Experts of a small language model: 8 layers.
Below are experts of layer 3 (counted from 0) of a mixture-of-experts language model. Rows are named router (the router's row for the expert), gate (a neuron's input weights, with its number), up (a neuron's input weights, with its number) and show model dimensions 40-79. Each number is 50 + 15 x the weight over its row's rms, rounded and kept within 0 to 99.
Before each expert's rows: a language model's description of what the expert responds to. This comes from a sample of Wikipedia text that the model never trained on.

# expert 7
What it handles: First pieces of words, mostly capital letters such as S, R, F, Ch, plus mid-name pieces like Le-ic-ester, often after table pipes or coordinates.
router:57 66 46 63 54 40 52 34 52 55 53 52 42 47 16 86 37 62 79 58 36 47 49 57 25 43 29 58 73 53 40 54 99 70 71 60 41 43 55 42
gate0:70 48 64 47 47 35 53 53 38 62 67 42 06 39 52 54 71 60 21 65 57 44 71 44 21 56 50 69 60 36 69 73 50 54 60 35 82 47 53 44
up0:29 49 57 56 37 23 53 49 45 30 56 46 53 57 68 57 50 62 60 53 46 60 87 55 49 38 42 41 78 52 49 61 56 35 43 53 57 54 60 68
gate1:65 47 55 41 56 36 48 16 46 64 49 39 59 33 53 66 44 55 55 55 59 51 53 73 14 44 55 62 32 46 29 58 44 30 60 58 20 64 59 65
up1:47 56 52 56 56 40 51 33 56 45 48 49 53 47 58 29 53 30 50 37 49 75 34 57 69 36 32 68 52 41 55 39 61 57 46 26 66 78 59 30
gate2:48 49 43 58 35 37 55 61 30 68 54 75 54 61 47 29 58 62 30 48 36 61 22 55 33 46 40 57 63 72 48 43 53 73 60 49 55 38 69 43
up2:47 19 49 38 16 56 48 41 43 48 23 60 50 40 62 49 49 59 42 47 46 48 74 78 57 42 52 42 55 75 57 58 54 29 64 48 70 24 99 45
gate3:42 27 26 45 44 29 43 24 64 54 41 39 74 37 57 89 36 58 40 69 56 36 49 57 28 22 56 53 61 27 51 44 50 43 52 45 44 49 39 36
up3:40 75 36 58 72 44 59 54 55 45 67 16 59 58 79 46 67 32 30 69 41 55 48 62 42 69 44 47 71 50 40 74 31 76 44 26 72 22 58 56
gate4:38 55 50 24 18 38 62 68 68 32 37 28 51 25 56 12 26 34 69 31 53 39 34 36 48 69 32 56 66 55 45 50 59 48 44 45 45 63 53 60
up4:59 60 58 33 36 37 64 65 58 10 52 52 47 44 47 45 56 28 73 30 48 56 45 48 24 63 45 26 61 37 45 42 39 49 40 55 41 40 66 50
gate5:82 63 49 45 28 24 59 52 66 40 41 88 32 63 42 53 35 45 61 50 40 69 43 43 55 17 30 99 46 79 28 51 61 62 63 62 36 58 41 32
up5:18 62 44 46 51 71 12 44 74 54 28 36 43 53 42 44 51 46 49 58 16 30 58 34 42 61 65 44 50 47 39 74 40 36 51 56 51 49 37 43
gate6:40 55 38 72 87 40 44 61 69 44 30 38 42 38 45 40 32 53 66 58 63 54 71 73 62 70 66 39 61 62 46 49 49 47 41 75 52 69 62 58
up6:32 54 35 62 50 42 67 37 39 34 73 48 42 66 54 69 74 62 14 54 46 57 49 61 54 39 74 62 48 54 51 68 40 52 48 28 55 43 34 19
gate7:57 31 75 46 49 37 46 22 61 70 62 68 70 41 83 71 75 62 49 78 41 75 58 56 49 61 42 43 40 62 54 66 44 31 05 35 33 45 52 68
up7:31 25 17 52 32 55 57 42 45 42 62 25 35 50 45 54 59 57 37 57 78 61 30 36 54 50 18 40 31 35 67 41 63 18 44 33 42 58 25 55
gate8:56 76 70 47 46 46 35 56 74 92 39 64 46 54 60 79 70 59 38 55 56 33 44 68 53 49 47 32 65 28 70 13 48 50 49 39 38 39 44 75
up8:25 55 47 61 50 41 72 70 33 46 54 48 58 65 44 47 47 36 62 42 34 51 52 36 77 57 52 39 53 28 36 61 44 43 50 64 62 99 44 03
gate9:45 20 42 17 56 37 59 35 64 52 51 18 50 25 47 91 43 34 73 41 53 66 66 74 52 53 38 61 83 36 47 56 86 79 37 81 45 24 43 52
up9:63 60 40 49 57 49 45 48 56 55 25 55 59 57 79 60 55 61 77 44 31 73 47 44 43 79 54 25 52 30 52 55 60 67 36 53 62 61 52 66
gate10:63 64 47 61 64 18 50 37 52 66 51 63 74 60 52 37 58 40 46 17 62 66 53 52 52 64 37 28 65 36 52 59 69 34 20 47 36 50 63 56
up10:56 62 53 40 25 21 58 46 68 62 46 53 65 27 56 73 41 49 44 32 43 44 41 56 38 47 36 34 61 32 44 39 72 67 35 60 38 41 16 34
gate11:44 57 40 44 79 44 41 52 44 43 52 44 25 66 41 69 27 52 78 63 64 50 32 87 70 39 41 27 34 38 64 29 62 58 71 37 54 63 80 46
up11:52 54 36 70 40 42 59 38 73 35 63 29 40 49 66 80 40 52 48 48 53 42 41 64 36 27 23 74 70 58 52 34 59 48 82 49 22 53 58 50
gate12:58 60 34 35 54 44 56 41 45 44 42 31 49 36 60 43 59 54 43 77 48 29 26 60 58 39 33 51 68 54 32 32 80 57 50 66 53 80 59 34
up12:28 58 77 55 64 50 31 58 92 44 48 26 43 25 59 65 61 41 38 65 35 58 45 78 30 72 73 25 35 47 42 34 39 41 35 70 54 46 51 31
gate13:57 75 24 64 53 31 51 38 76 36 53 30 59 27 21 54 43 52 65 37 59 39 55 25 49 65 72 61 39 76 86 73 71 27 40 52 49 79 47 64
up13:63 76 44 41 50 61 47 55 39 55 61 61 63 70 43 32 27 46 45 79 74 68 53 69 11 53 54 53 65 51 67 72 42 32 36 33 63 55 23 69
gate14:57 45 54 28 59 59 45 67 61 48 55 43 49 33 49 53 48 56 63 40 31 54 41 83 12 09 30 34 69 68 24 35 30 31 58 65 44 44 65 78
up14:24 55 42 50 45 55 55 60 49 52 82 52 38 47 45 41 26 51 41 51 34 53 47 72 43 34 48 72 66 49 15 37 50 84 74 48 44 49 52 74
gate15:48 60 39 44 79 42 38 55 53 58 55 62 54 62 37 54 43 66 45 40 47 30 49 57 49 24 16 59 44 74 53 24 61 36 28 46 51 43 23 67
up15:35 36 43 49 35 38 49 30 23 58 50 25 56 44 53 48 68 43 51 60 42 26 75 55 33 69 76 24 72 19 57 49 58 80 65 60 69 44 58 38
gate16:55 64 55 36 42 35 37 39 40 31 32 63 69 84 66 81 56 39 77 88 67 51 55 63 45 40 49 35 61 55 51 38 70 38 52 41 64 53 54 49
up16:50 41 57 69 45 61 56 36 62 67 44 26 16 41 30 25 44 43 25 63 45 72 49 62 86 63 73 85 49 35 27 61 65 72 57 58 48 50 38 34
gate17:74 58 56 50 65 61 49 33 54 41 66 58 69 91 42 81 44 26 49 45 75 36 29 44 55 70 40 51 43 62 57 46 62 57 56 64 32 71 52 43
up17:37 28 65 59 44 66 27 57 50 60 46 49 54 60 37 70 85 51 44 41 74 63 74 55 43 82 63 51 57 50 47 60 67 28 49 34 32 44 58 38
gate18:54 59 55 42 61 75 61 27 66 35 42 62 44 41 47 54 54 66 45 43 48 58 43 46 91 67 39 66 64 44 73 66 96 47 77 49 34 48 21 65
up18:51 77 44 51 54 68 76 44 39 17 60 71 64 38 40 35 50 38 67 31 35 56 36 78 74 41 80 35 45 40 50 86 60 57 58 70 27 30 44 45
gate19:47 54 67 35 26 57 69 51 56 49 61 51 61 54 48 43 25 43 70 59 44 55 59 67 58 57 62 74 38 56 58 33 52 37 55 31 53 64 57 57
up19:39 66 51 65 78 42 29 51 61 48 46 50 68 82 51 54 45 39 35 38 32 51 86 53 27 49 55 51 53 58 59 52 60 45 28 48 30 54 65 29
gate20:35 31 43 83 64 43 67 60 63 32 41 47 70 52 29 36 59 71 36 64 76 38 27 57 55 61 45 72 62 43 50 21 64 60 81 40 59 43 77 35
up20:51 28 45 50 44 36 39 59 50 58 40 72 50 34 64 63 45 79 58 30 55 79 55 54 54 42 61 66 52 20 74 75 28 43 64 57 17 57 33 28
gate21:42 58 57 33 47 38 49 44 52 24 35 50 66 37 40 38 35 82 58 55 62 35 49 53 28 41 37 66 65 56 47 30 49 61 61 18 28 39 49 75
up21:65 49 69 76 53 47 50 44 66 66 33 41 72 51 36 53 62 58 52 29 39 30 37 44 53 55 54 37 22 54 41 81 30 16 37 65 50 60 42 06
gate22:34 70 68 52 46 47 32 63 46 21 39 41 55 34 40 47 43 28 56 49 75 42 70 66 93 56 48 62 46 39 46 53 87 72 37 43 63 44 22 42
up22:31 58 46 20 54 58 52 38 43 61 23 46 63 19 33 53 33 40 56 58 54 62 64 70 47 55 22 66 62 32 44 66 55 63 46 43 56 67 51 49
gate23:59 44 65 71 58 60 43 43 47 37 77 50 67 58 33 78 75 54 48 58 90 43 49 72 59 18 44 39 84 58 36 28 25 79 61 54 43 62 69 76
up23:34 41 44 24 39 49 50 27 16 62 36 29 43 34 60 35 39 64 45 04 21 46 50 59 46 56 51 66 39 50 71 43 61 41 38 73 50 30 52 43
gate24:45 30 76 36 40 27 54 37 53 70 41 49 52 43 56 52 17 47 45 43 60 60 23 46 56 37 68 76 54 39 35 45 57 34 54 55 87 50 62 46
up24:29 24 20 63 33 39 23 54 68 70 33 44 56 53 51 73 43 69 38 27 66 46 53 78 36 64 33 65 64 44 33 24 16 41 49 53 61 71 50 41
gate25:59 26 35 14 31 33 48 48 41 31 18 33 30 82 50 26 26 39 58 55 46 99 54 30 49 31 42 65 66 51 39 57 70 51 37 34 63 39 33 47
up25:35 30 76 54 47 60 56 31 39 57 31 21 54 79 38 72 52 52 65 49 59 56 63 74 65 49 49 54 66 77 48 48 70 53 66 54 53 50 72 31
gate26:44 43 83 30 58 18 40 56 56 30 36 39 58 50 59 55 75 54 39 30 79 58 53 43 47 53 44 32 34 62 64 38 48 85 46 39 53 59 42 49
up26:26 58 16 42 71 72 43 43 63 40 37 51 63 44 44 70 60 56 58 47 47 64 83 43 66 53 45 64 32 29 50 28 27 52 62 31 51 21 49 39

# expert 40
What it handles: Word pieces or, ors, ch, che, ure inside names and words, such as Splendor, Oglethorpe, Pryor, Butch, plus Award and Act.
router:75 52 48 66 71 59 41 35 37 27 54 20 27 99 41 40 78 56 37 65 46 43 34 64 43 67 42 33 52 50 51 56 37 42 36 64 58 58 55 60
gate0:49 60 56 54 72 71 53 53 22 31 72 28 54 51 53 41 48 58 39 34 53 39 29 77 54 45 45 22 73 51 38 46 56 47 39 53 47 53 59 74
up0:31 41 37 55 16 52 45 83 37 65 49 64 43 21 60 32 35 46 37 62 22 37 52 39 51 49 37 33 64 53 48 35 74 68 44 67 58 53 37 51
gate1:41 58 70 44 50 62 59 44 10 45 38 60 34 51 43 67 50 62 47 87 83 62 53 48 45 35 45 49 48 72 63 51 67 39 49 58 72 38 61 67
up1:65 21 65 74 30 69 31 53 17 53 68 49 31 82 47 53 67 43 69 71 48 55 61 57 38 80 35 80 47 44 40 51 48 65 63 35 27 54 35 57
gate2:46 66 38 26 36 46 44 63 77 72 43 41 26 39 64 60 43 28 32 27 54 50 65 41 43 53 40 34 80 49 41 46 33 75 61 58 55 43 59 80
up2:62 40 50 54 60 40 43 48 49 39 53 28 49 38 57 37 71 67 50 54 51 69 71 50 83 69 35 41 41 33 52 46 41 68 52 55 35 65 46 28
gate3:56 34 96 87 84 61 28 55 57 31 29 61 46 53 81 64 48 49 47 47 79 59 34 67 63 67 61 61 43 76 60 49 35 25 39 52 29 70 38 48
up3:47 60 79 65 47 51 20 72 42 50 16 62 46 33 42 67 69 65 46 51 71 44 23 36 58 83 76 49 73 57 27 55 36 32 57 44 67 42 47 43
gate4:55 57 59 31 48 57 52 40 56 62 59 47 46 47 41 52 45 56 41 71 36 65 50 61 31 91 36 42 67 29 62 82 75 40 32 66 48 33 42 48
up4:50 40 37 58 63 33 64 42 46 37 52 36 62 34 42 46 49 50 54 59 47 27 52 40 68 48 29 60 63 72 70 41 54 38 25 51 40 54 60 58
gate5:44 52 57 76 83 69 48 87 51 60 71 39 42 57 43 33 52 41 54 37 74 52 55 38 50 40 55 50 62 54 57 41 55 31 52 60 69 67 39 45
up5:71 51 58 55 54 54 37 56 66 19 46 69 47 72 74 59 51 47 41 59 50 66 55 53 41 61 27 58 61 56 48 51 56 80 49 55 76 48 45 32
gate6:48 65 49 49 64 68 46 31 40 61 78 73 30 62 52 27 48 58 08 82 48 48 69 58 56 84 59 27 54 53 55 56 41 63 24 59 32 58 43 37
up6:54 58 52 70 31 39 51 34 57 33 22 59 41 32 45 64 40 38 50 56 37 24 57 57 37 41 33 69 58 41 74 84 70 36 61 36 72 67 43 65
gate7:53 40 60 54 48 65 46 54 20 58 28 46 53 61 34 67 53 61 70 45 77 62 80 60 40 57 62 25 66 70 57 62 40 60 54 61 60 48 50 83
up7:38 76 39 41 50 58 51 69 53 30 43 80 56 29 27 48 37 61 20 57 39 21 68 36 64 51 22 50 68 54 49 33 50 38 56 28 35 61 55 28
gate8:39 42 31 36 50 60 46 50 25 42 47 65 51 77 33 59 39 36 60 50 45 90 64 64 58 75 40 43 27 79 40 33 50 83 44 53 70 56 39 50
up8:39 10 66 59 59 43 42 49 76 62 46 43 53 50 43 46 53 65 19 41 48 34 14 24 64 34 39 59 53 32 50 60 54 51 21 36 44 76 47 41
gate9:62 45 55 45 44 36 38 58 84 34 50 62 39 40 56 38 40 34 66 25 53 64 52 82 65 69 42 40 53 62 63 54 36 73 58 50 36 46 45 82
up9:48 59 58 77 55 38 50 21 46 40 73 51 57 90 38 44 39 54 35 76 71 62 31 38 41 64 40 69 64 62 48 60 48 41 37 34 61 59 57 54
gate10:61 35 58 61 63 40 40 08 57 44 71 35 76 66 58 76 45 45 42 59 56 54 34 74 61 37 49 53 37 71 66 40 30 50 50 13 44 66 68 63
up10:54 60 49 24 58 55 50 08 50 43 40 76 62 64 67 66 40 17 28 59 70 73 19 80 45 56 18 34 18 72 79 36 49 63 55 21 66 21 42 74
gate11:63 72 35 37 26 53 69 45 29 64 21 44 54 58 38 30 58 52 66 49 55 56 39 65 29 70 44 41 60 56 40 48 34 59 42 42 71 60 48 50
up11:64 65 19 78 50 60 41 57 41 57 49 60 69 53 62 35 46 53 67 44 57 84 32 59 36 62 17 40 41 38 48 33 30 39 63 58 43 49 63 79
gate12:60 36 49 26 39 55 63 87 26 56 51 37 40 51 55 46 36 32 45 54 54 64 75 71 51 37 57 49 55 61 21 45 55 56 41 46 43 76 43 61
up12:09 55 46 74 80 63 25 27 40 56 65 43 68 30 59 52 48 67 60 46 25 60 51 56 51 53 37 70 42 59 61 49 49 44 57 73 53 19 63 41
gate13:60 81 52 50 60 51 61 24 30 77 47 56 52 31 25 27 34 67 62 48 46 41 41 47 41 52 54 46 49 63 81 27 22 38 35 74 31 64 37 43
up13:42 45 47 68 59 59 50 38 54 65 63 26 43 71 50 81 73 38 47 63 40 55 71 64 70 88 51 45 56 43 52 22 64 55 50 72 65 63 49 34
gate14:59 47 52 32 53 53 31 47 28 54 63 51 61 57 44 36 85 30 28 55 33 59 52 95 56 39 20 71 30 24 50 68 40 50 55 62 58 55 58 66
up14:49 59 50 60 63 56 52 46 41 40 54 55 61 76 46 33 56 48 44 47 42 43 47 72 65 49 30 71 58 66 36 49 55 40 59 77 41 84 75 46
gate15:41 64 55 41 40 50 62 70 42 54 73 37 53 64 73 69 43 42 59 17 67 32 43 64 38 37 74 52 45 31 54 60 33 59 58 58 51 54 55 53
up15:20 58 43 48 63 30 48 42 15 35 56 32 46 66 68 77 37 59 66 65 83 46 44 62 57 24 62 35 47 69 56 50 37 27 84 46 38 50 41 45
gate16:42 59 29 45 30 50 55 70 42 67 42 50 44 43 57 53 56 79 22 57 62 85 43 58 69 47 55 43 17 47 42 53 19 55 42 47 55 30 28 64
up16:44 53 08 44 44 37 38 42 72 44 46 26 51 20 39 51 48 54 58 64 60 39 39 45 22 52 59 80 71 42 57 79 52 17 64 30 63 49 40 28
gate17:58 55 22 57 45 28 38 45 35 54 39 57 45 50 70 50 57 50 82 51 15 75 56 56 74 59 51 55 52 56 32 67 12 46 43 54 75 59 46 93
up17:27 39 51 45 38 56 30 49 49 44 20 62 73 81 48 71 30 53 27 48 61 45 58 60 28 39 36 67 54 36 52 54 33 38 29 52 69 38 44 30
gate18:48 47 25 73 47 52 41 50 55 51 67 50 70 56 53 67 60 44 59 54 33 56 69 78 37 46 43 61 48 56 65 55 26 27 62 50 61 47 59 42
up18:69 47 87 56 85 41 65 29 34 42 69 73 55 56 50 42 58 56 65 73 56 54 78 42 53 61 23 32 27 34 09 33 66 73 40 77 51 18 34 33
gate19:72 17 54 34 58 43 41 25 15 50 42 64 74 69 81 51 48 46 53 39 45 52 54 59 69 19 55 24 37 38 48 56 35 46 66 30 36 67 48 81
up19:33 64 37 77 58 57 16 69 74 69 59 29 46 55 48 48 73 67 68 41 74 56 65 38 52 55 59 73 54 57 62 64 66 21 30 58 40 48 16 77
gate20:58 37 44 51 58 68 41 44 58 38 21 84 30 56 71 43 47 71 47 55 58 43 25 33 49 93 48 18 57 68 27 64 52 45 34 56 44 52 22 30
up20:52 22 53 42 27 32 56 49 42 50 50 53 57 37 92 56 51 39 23 66 35 25 59 64 43 24 28 35 66 67 42 31 64 35 47 34 65 29 66 33
gate21:45 69 64 74 53 48 53 73 78 28 47 79 29 66 41 38 65 51 47 64 67 36 53 73 47 53 22 52 53 52 45 45 68 49 56 74 38 60 24 62
up21:77 29 59 47 30 46 29 46 37 77 48 45 51 53 28 50 58 44 51 45 47 49 60 33 29 47 57 50 74 59 38 89 57 51 62 61 70 64 63 39
gate22:57 65 51 58 37 53 50 67 75 36 30 64 18 63 60 38 58 44 35 48 73 29 34 33 52 55 67 76 41 62 57 58 30 36 37 40 56 65 50 78
up22:22 31 70 26 18 57 35 42 35 30 54 39 49 34 53 41 26 50 44 55 62 47 28 65 38 79 53 42 76 41 42 48 24 50 65 60 56 34 27 74
gate23:47 68 31 57 33 51 63 30 66 45 34 21 37 31 54 41 26 57 52 42 51 34 40 45 40 66 35 56 55 61 41 83 65 18 39 52 87 75 46 69
up23:55 47 34 53 59 76 54 56 69 69 86 56 56 52 54 53 67 37 13 48 52 56 30 32 71 60 62 38 61 45 35 20 50 48 54 50 58 33 52 67
gate24:58 55 43 77 65 41 62 40 17 79 65 34 40 57 49 49 57 29 55 72 30 62 56 49 34 58 23 38 49 65 42 65 57 51 48 22 49 50 28 77
up24:69 64 50 70 41 37 54 19 50 36 69 32 50 47 51 79 37 15 82 48 33 63 41 25 42 72 56 62 50 60 70 36 41 26 37 32 63 50 56 73
gate25:58 40 84 60 39 47 50 58 56 40 36 73 46 35 47 30 55 18 43 79 45 35 50 69 46 39 61 35 31 50 16 66 56 33 29 32 38 71 28 59
up25:54 35 33 72 71 45 41 26 72 64 37 39 74 61 42 43 30 58 48 55 54 53 20 44 39 56 40 60 73 34 66 59 44 46 62 52 51 55 63 43
gate26:77 50 15 42 59 21 71 65 61 69 42 64 44 43 50 57 38 32 43 49 51 50 48 59 68 32 64 38 66 49 38 50 64 65 51 53 84 58 38 34
up26:38 29 49 43 63 22 54 64 44 65 57 56 34 53 66 60 15 31 50 47 31 23 41 32 77 44 55 40 38 58 56 52 49 49 66 63 90 62 37 62

# expert 32
What it handles: Short word-internal pieces inside longer words, e.g. diss-ip-ating, dec-is-ively, mob-il-izing, ill-um-inating, plus the pronoun he.
router:58 58 32 78 78 62 44 33 75 56 64 78 40 58 34 51 53 63 68 65 52 56 51 34 35 11 66 72 53 36 44 49 38 70 62 35 27 61 63 53
gate0:52 54 41 77 29 42 49 33 70 35 40 50 48 35 36 60 56 67 48 57 67 42 28 75 38 35 49 47 37 41 43 15 59 27 38 41 35 54 38 43
up0:31 44 45 51 55 24 50 62 40 72 18 52 67 40 29 44 29 12 49 49 40 60 82 21 72 60 76 99 68 29 38 48 48 65 45 63 49 37 50 74
gate1:72 44 55 60 36 40 46 31 45 29 53 33 48 51 68 50 45 48 43 49 58 25 44 52 64 28 51 56 35 55 49 58 57 68 44 63 48 55 42 42
up1:35 57 34 79 57 56 69 71 55 45 49 39 31 51 63 62 37 52 38 39 26 55 52 57 60 78 76 68 57 47 51 54 48 26 43 27 36 21 42 64
gate2:45 40 58 64 28 18 54 37 11 60 52 43 40 54 52 39 25 49 31 26 36 62 56 50 39 55 48 27 60 31 15 43 62 40 53 45 65 48 73 74
up2:61 42 59 55 64 53 37 62 54 66 45 51 47 38 49 54 88 61 46 71 51 09 57 53 69 40 48 64 43 70 49 73 48 60 38 54 30 22 50 61
gate3:43 43 34 50 73 34 66 40 30 67 39 52 36 42 47 61 49 46 67 40 47 60 52 86 07 57 32 42 43 45 45 59 30 68 60 55 79 43 51 43
up3:60 35 65 44 19 74 27 59 63 45 46 43 42 04 48 76 65 54 42 52 54 54 64 33 23 80 70 41 77 37 51 46 33 66 67 51 40 49 58 35
gate4:31 36 36 57 32 58 59 58 84 52 55 47 63 52 68 39 77 36 29 49 71 67 48 57 66 30 64 56 58 38 31 54 32 40 46 31 44 49 43 50
up4:47 51 71 71 67 38 55 38 33 44 57 33 64 50 60 37 67 30 58 54 36 54 59 33 45 29 43 47 70 55 20 75 31 42 53 13 38 42 55 48
gate5:38 56 39 59 63 45 09 57 36 33 54 48 46 44 46 60 67 51 46 37 51 38 65 40 48 63 78 75 51 32 35 36 33 66 85 21 52 50 30 55
up5:71 39 21 55 67 43 20 60 47 51 70 56 57 33 58 54 70 36 38 48 60 40 61 70 65 31 61 35 62 61 35 26 46 54 58 28 55 59 21 31
gate6:38 64 67 52 47 67 10 10 83 61 64 41 33 38 58 48 40 52 66 29 41 35 44 50 64 40 57 54 84 52 42 44 37 47 26 50 43 44 37 55
up6:56 33 84 22 41 68 17 45 40 60 53 71 47 65 58 53 60 52 61 54 51 41 77 05 54 54 35 58 56 74 43 29 42 56 46 52 49 65 44 55
gate7:31 57 72 40 51 48 77 67 33 37 45 54 45 43 45 56 59 38 55 66 17 76 27 42 32 63 62 51 49 49 45 46 59 39 24 29 50 26 32 64
up7:46 42 55 33 40 76 75 27 55 32 59 39 47 64 32 62 29 75 78 56 60 50 31 60 56 44 41 81 62 50 50 56 65 41 64 35 23 62 61 44
gate8:58 71 15 54 56 52 64 43 76 57 66 47 79 38 60 46 50 69 18 53 55 54 70 24 33 33 63 54 65 47 41 68 42 49 54 58 56 40 17 53
up8:29 41 56 43 69 48 42 65 12 40 56 79 45 40 58 30 42 34 62 42 67 51 65 52 51 24 57 30 33 42 49 65 47 66 33 63 62 56 66 57
gate9:59 48 63 50 43 76 19 40 42 31 43 54 82 71 78 68 55 69 42 56 66 58 63 37 70 28 50 80 42 47 32 60 51 38 52 25 49 62 39 32
up9:62 38 62 46 36 41 47 52 54 40 71 66 22 33 70 70 57 67 32 31 16 72 48 42 55 52 52 50 67 61 68 44 21 66 53 37 38 39 27 47
gate10:38 58 81 49 55 87 62 46 20 44 65 66 56 53 50 46 34 47 44 58 65 65 44 52 38 52 67 32 48 35 57 37 45 64 69 56 28 45 59 59
up10:27 65 64 36 22 36 58 50 38 29 51 70 14 61 71 44 41 56 48 35 50 63 28 22 45 45 38 33 64 37 69 39 61 18 52 48 34 53 47 60
gate11:44 43 57 36 55 57 48 34 79 62 73 33 30 41 50 55 26 44 36 83 73 25 74 58 71 31 33 35 71 35 60 52 60 46 94 65 32 42 62 46
up11:30 67 54 56 61 51 56 57 70 55 69 28 35 42 57 77 49 58 74 71 90 24 46 39 70 53 51 42 48 39 24 55 71 26 79 47 47 17 61 76
gate12:56 56 43 88 83 24 54 45 56 62 46 36 40 31 39 76 54 43 63 61 69 61 52 37 54 23 51 59 51 61 40 62 45 45 44 65 18 36 35 83
up12:45 47 58 49 49 63 17 07 56 81 46 65 40 30 39 53 74 51 43 49 35 48 28 62 49 48 66 25 29 40 73 55 20 44 69 43 59 52 30 57
gate13:97 48 55 60 69 49 42 35 74 31 44 48 43 43 63 59 42 55 62 63 62 57 37 50 45 40 35 54 46 50 42 55 22 42 59 56 40 60 26 39
up13:57 50 59 08 50 17 49 55 41 55 59 36 33 50 29 55 52 77 55 33 50 58 57 72 80 40 39 50 43 36 35 52 55 56 25 46 63 42 64 47
gate14:91 37 34 72 63 45 50 40 31 46 43 39 46 47 41 28 57 50 49 41 45 39 68 58 49 25 64 47 39 40 59 51 61 66 79 59 81 41 67 65
up14:42 74 46 60 37 60 44 76 46 43 57 39 40 57 73 38 44 40 38 30 71 46 28 64 72 76 28 27 42 54 45 51 43 68 56 56 20 41 42 70
gate15:51 70 49 81 71 14 56 77 74 72 65 36 40 44 43 69 56 81 44 87 34 48 38 24 48 48 33 53 78 56 44 55 35 68 56 47 52 50 48 88
up15:40 34 44 34 54 66 38 28 16 56 33 51 53 39 22 37 51 53 66 59 53 49 82 40 45 68 79 49 38 20 52 32 79 60 60 64 18 45 48 48
gate16:45 51 34 66 41 17 50 54 74 59 38 51 43 66 50 33 48 41 64 50 34 74 66 16 46 62 36 34 33 35 48 44 42 54 54 71 47 60 34 58
up16:33 63 56 17 49 47 78 53 51 50 19 48 37 22 54 24 47 46 58 09 52 43 67 37 65 55 53 36 47 41 73 40 51 56 62 54 57 48 79 37
gate17:31 51 42 57 36 34 69 46 36 42 52 30 50 46 54 43 58 50 69 28 46 73 44 70 56 58 70 45 31 50 51 39 32 19 71 31 37 48 51 38
up17:60 33 67 34 40 42 35 50 64 37 40 71 64 75 33 60 53 61 43 43 50 34 60 47 57 51 69 60 61 73 47 31 56 72 39 68 64 73 70 65
gate18:65 56 20 49 73 51 52 90 38 38 52 58 49 44 23 35 54 51 54 53 42 56 59 31 66 24 80 71 73 50 57 56 59 46 49 54 36 49 62 59
up18:23 60 75 54 63 49 81 26 46 41 45 55 40 37 70 55 37 74 55 25 67 30 46 37 82 94 55 27 55 46 51 52 48 47 48 63 82 38 42 80
gate19:57 52 58 46 65 32 46 65 48 55 56 53 35 24 46 35 41 46 30 54 48 40 39 42 35 70 47 63 73 52 29 39 38 49 74 16 61 55 60 44
up19:35 83 62 43 70 47 11 28 32 60 43 60 42 40 57 35 56 51 38 25 61 52 35 17 45 73 08 64 53 45 39 26 29 49 64 22 48 35 61 50
gate20:35 65 55 55 62 47 44 38 66 58 43 32 43 75 39 59 45 66 77 61 61 67 69 31 37 23 52 34 38 44 67 74 37 59 44 62 19 43 63 60
up20:75 46 30 61 32 60 40 58 57 40 66 66 30 74 51 50 81 59 36 71 50 64 56 70 47 23 55 07 53 65 80 54 57 60 66 51 42 39 27 54
gate21:58 33 59 57 48 27 54 46 62 27 66 50 35 58 50 45 40 77 25 65 70 44 59 39 58 45 36 33 55 52 38 40 71 32 26 35 81 64 54 51
up21:50 72 42 74 51 48 61 24 48 43 53 23 39 47 51 59 53 47 50 48 67 46 19 51 80 42 49 03 46 60 24 45 45 42 42 47 65 62 59 28
gate22:44 56 59 50 28 45 72 56 42 22 62 62 36 71 49 43 57 80 49 30 82 59 54 69 64 27 49 69 36 42 37 36 45 38 71 67 46 49 40 42
up22:46 60 60 69 72 38 48 40 40 30 48 86 35 49 49 39 65 57 42 41 37 32 51 80 37 16 56 48 42 45 56 43 67 63 68 38 67 61 58 25
gate23:41 33 13 59 49 49 63 61 58 62 54 61 16 62 49 46 35 59 60 60 80 67 53 25 41 52 26 61 47 41 40 61 71 47 70 44 47 54 48 60
up23:50 49 60 29 84 33 47 58 46 71 64 61 55 39 64 33 50 52 51 79 53 24 64 64 48 24 53 41 48 88 43 80 58 50 62 43 75 27 38 63
gate24:53 68 40 39 81 37 43 59 51 55 44 51 39 56 71 31 55 54 50 73 48 35 28 37 50 43 52 46 42 51 44 64 60 34 44 51 70 73 35 50
up24:32 39 60 50 54 31 14 46 54 47 33 42 28 51 42 43 69 53 37 34 37 23 42 57 65 52 52 33 60 78 42 26 49 48 42 52 33 75 58 47
gate25:79 36 50 54 80 51 62 70 70 52 62 52 63 56 70 63 77 41 64 50 56 52 35 67 63 16 60 92 39 84 42 88 35 54 54 39 42 45 60 65
up25:46 46 56 52 49 48 75 52 33 70 32 49 40 29 61 42 46 48 73 58 60 36 28 54 28 58 45 63 32 63 54 61 36 62 46 43 42 55 55 35
gate26:23 45 34 45 36 32 69 46 54 36 40 22 61 21 37 63 41 51 60 44 46 49 56 48 64 57 68 47 66 23 51 46 54 49 53 54 19 63 63 63
up26:31 42 32 47 58 65 79 40 40 31 43 55 62 38 35 62 52 66 10 56 63 55 54 88 51 62 45 66 50 38 48 47 61 39 65 22 52 43 38 49